config.toml
router_score = "softmax"
normalize_top_k = true
router_z_loss = 0.0001
groups_per_token = 3
init_std_router = 0.0314
lr_router = 0.000586
beta1 = 0.95
dataset = "wikipedia_en"
Below are experts of layer 6 (counted from 0) of a mixture-of-experts language model. Rows are named router (the router's row for the expert) and show model dimensions 0-191. Each number is 128 + 24 x the weight over its row's rms, rounded and kept within 0 to 255. Numbers have three digits each.
After each expert's rows: a language model's description of what the expert responds to; "gets" lists some tokens that make up at least twice as much of what it gets as of all text. This comes from a sample of Wikipedia text that the model never trained on. Tokens count by the router's weight.

# expert 32
router:120154147109109116110151147087097108102130144140134147137159131137119103112101115130127148151130116142106125175170133107153135133123137077117149109130156122172136130117158118134129122089091084164166118153113145151142148113163122164151119131178099149109130134125135104086072149135144123102135101138115140105133115104140126102157116151079164145100102139175125147146122127092102125099172147129123098115086121125161094148091131105144142126118124140113087114085146108110152114148122116129106129080076151140129162174085083111110150136128190125088156124116100117107086099125116114180
Description: Definite article. The word the after prepositions like of, in, off, plus United in United States and Kingdom, and whole or entire.
gets: " the", " a", " The", " United", "The", ":"

# expert 13
router:143135148162112114155128124126115123108121127100137147109137154160106122096075103153145124164092113115112104197160122110173171104110152140135108101115167129178117088124186126133118143132160113113146107134122117100134136114142125130128113137159127122080145096127128102129165142114139138133131113115140102073124121099169159110102144134114135145086139136142127171137089131148163148126154149108132079109086127084160130112092104106159140127133125164168107161095093134124095129077093128131117128107127086118142154160104082136138136108117183129136167134101137135103091139128105091163
Description: Clause-joining punctuation, connectives. Commas, semicolons, colons and parentheses joining clauses or list items in prose, plus connectives and modals like because, if, including, could.
gets: ",", ";", " (", " to", " that", " as"

# expert 35
router:126150161093119103118145133115100104125120080142176179107159127140121138149088088159150155178115159125117132157153148137155165111141127099115097115130148146135137108114158139120115148094116121160167103147108098100143167132136169141078139110158114143095134127153151104077156143123134173145194094135132091082140127099145169117132104167123136135095141126128102130126083119110102138111131150105078108116102133117151092125123101124148108100175145148110111129106144100099110130105101099145117135145112132136153180169127118124124125116098155141104155115114175133135112148088138137159
Description: Compass and place words. Direction words and place-name connectors in geography text, such as Northern, West, south, commas and of between places.
gets: ",", " in", " of", " West", " South", " East"

# expert 40
router:123123161137111114115135135141123109131098111121112126133160160153108156117105108096121130117085120151131130171165100145140162113082142104150138096129153102124127112158144159113116126101159134132106121119143163122158147105141075193167109130101136137112151111143128087128112129102128115110138148110166111108098133141151142072101144150145137159140110149146119144134112155171130143150156183145118130110118131082146105118101154129162129109141083142154135106094077109162151117092095109115117133085128118155124188141140076145150128137143152130128192150117127108119082095103076147163
Description: Opening parentheses. Opening round or square brackets before notes, counts or plurals, such as guest'('s), Decision '('split), '['10], plus sentence-initial However and There.
gets: " (", "(", "v", "'", " \"", " there"

# expert 29
router:144139178089106086193148146094142131115104160153125120101165140150156081067087113091108106128087126156151115115142106166201157107136146088113113093112155132133155113093142139083109164101127135154125138119134125117111150110174116156103126101150115091130126138127142118117147135156143171117140116143132130114156097122149146091119132152139168154120149171152114148135106157148131131109135161144128115102106140104128156164100091109172161135160128140126118146105105127134113155141127099148142113066130123157133156123113127109121104143105160130090160113107136128123118095087154129139
Description: Latinate mid-word syllables. Inner syllables of Latinate or technical words and names, such as Vel-oc-ity, Sp-ect-ra, pes-tic-ides, plus the word art.
gets: "ic", "it", "ac", "ect", "t", "oc"

# expert 24
router:118113145114083109152134111102110128133122116153153124167197137128145099113093129154093168155095120138115108148126166144193130142127144095073152134152139148136096097133163114112156119099133105145110093167114106137106120132144125164116150114128101149104157079092170123134110153139154130094147100153117106124121146135199148126122120148138155111107153142113130133106109153154118110106150108151141088116118163080144132112114106117115124163140107156137138108123194150130140108125093089114129102143123111115141138140119119110143146169076175124116176138152140089157111149122172124114
Description: Mid-word suffix pieces. Word-final or inner pieces of ordinary words, especially plural s (arts, Chassis), um, ing, es, and year digits.
gets: "s", "um", "ing", "es", "9", "e"

# expert 28
router:121189130108083097157152131112082129108136118112139124124162160156148074072101121127081132140090105128176192125120164111159157117113123076078107104127182129176148137124135133149109140089147127141161096139147121154140123123144122126113137136128130159137118092128140093119098152139162154115145119147108100106141133130133161095156148155144157140136159138133099153117118120133156117147170122118139132117094123121147121117102093092168143146135139134152140098102141092138161095129147114139138123061135135147130160155103141150164084152143152143118157180147145122136100112139139142115
Description: Mid-word English stems. Consonant-heavy stem pieces inside longer English words, often before suffixes, such as 'ob'stacles, dis'int'egrate, 'bomb's, pres/put/plant.
gets: "n", "cre", "el", "0", "at", "ob"

# expert 1
router:108125107139141116138136157109095095110104113126158148127166130127131126101069075114109149127088121150104153137169117151142148144125147114103120122136136129136121148141141132130102143086105090155117086127091122136155145119100112163106114107127109083078138111091157082112086167133166163145146102146122090132113105098165167108124152150105152158121121135138133169125147150105164129143113147130117085117110132146137126122095131081123164137079141131161091117119135131115169108087129100156149096111131121147130168144142116115124128165076198119095194118106113120138110124128121135150
Description: Sports results table pipes. Pipe separators in sports and competition result tables, plus result verbs like won, finished, took, break.
gets: " |", ";", " the", " won", "t", " at"

# expert 59
router:135123150144105089123155158090129152127119129133128086153171148144129122113110104156146155148074121108150104159152140092146165107132162140128138102100141136145123097143144150123142124091126109122126109133094156102153149125169163142170107089154108120091126088093144089159104171114126146130125081149172108116095111084163156119138132166093111140118132148131116142140113174130144127154144146104120094115136123107148145115105094144130119125126122147142119118087113124108112131096124118132122098106147125124163175120067071069134096097121151146118188134100136114120081136111140161158
Description: Table and infobox delimiters. Pipes, colons and dashes structuring tables, infoboxes and lists, such as Released:, Label:, cell separators |, and |---|.
gets: " |", ":", "-", "|", " \"", ";"

# expert 22
router:147143127141095086120136123081113128139153147146138131159160194138130094120080128128123132132091155132154103191154117137167155112114163116147134113133143154138129109120187129095147125055142100120103105158084115155147154128114121135111102101168119119126114114118150110127110155116137152131146109109166104098121132089183135122163157173137176174111118172129105146106130143126147137122166118120119092128141108142130126086120111133122128128125117137173130122090136138125140107077126130154108100136132141162149174153109095107120108152116168107112183129131120106111093133109125159160
Description: Table cell separators. Pipe separators closing empty or final cells in wiki tables of roles, awards and results, plus colons, semicolons and ISBN/Won/Nominated in lists.
gets: " |", ":", ";", " –", ")", "-"

# expert 3
router:114140154139093115129123101100114112124143114133174155126170143150104090131100129126169169168087110102141104196165162134161165097128128105102091133144151129137127115107159159088118132128117130158128071116121119134148171107159119126142103121163130128111127103084151121134181132147146147117132118125106114126100124104169141113117114148123165140102125116113103161135115135090118161088159118103142083105098112090179152132130127090128111100103140147136097124149122128153168110097102097143135098141110103104165142153136108155149114147096159143139153136088139074116099130155135170140
Description: Copular and relational verbs. Linking verbs and function words right after a subject in biographies and descriptions, such as is, was, became, of, such as.
gets: " is", " was", ",", " as", " of", " are"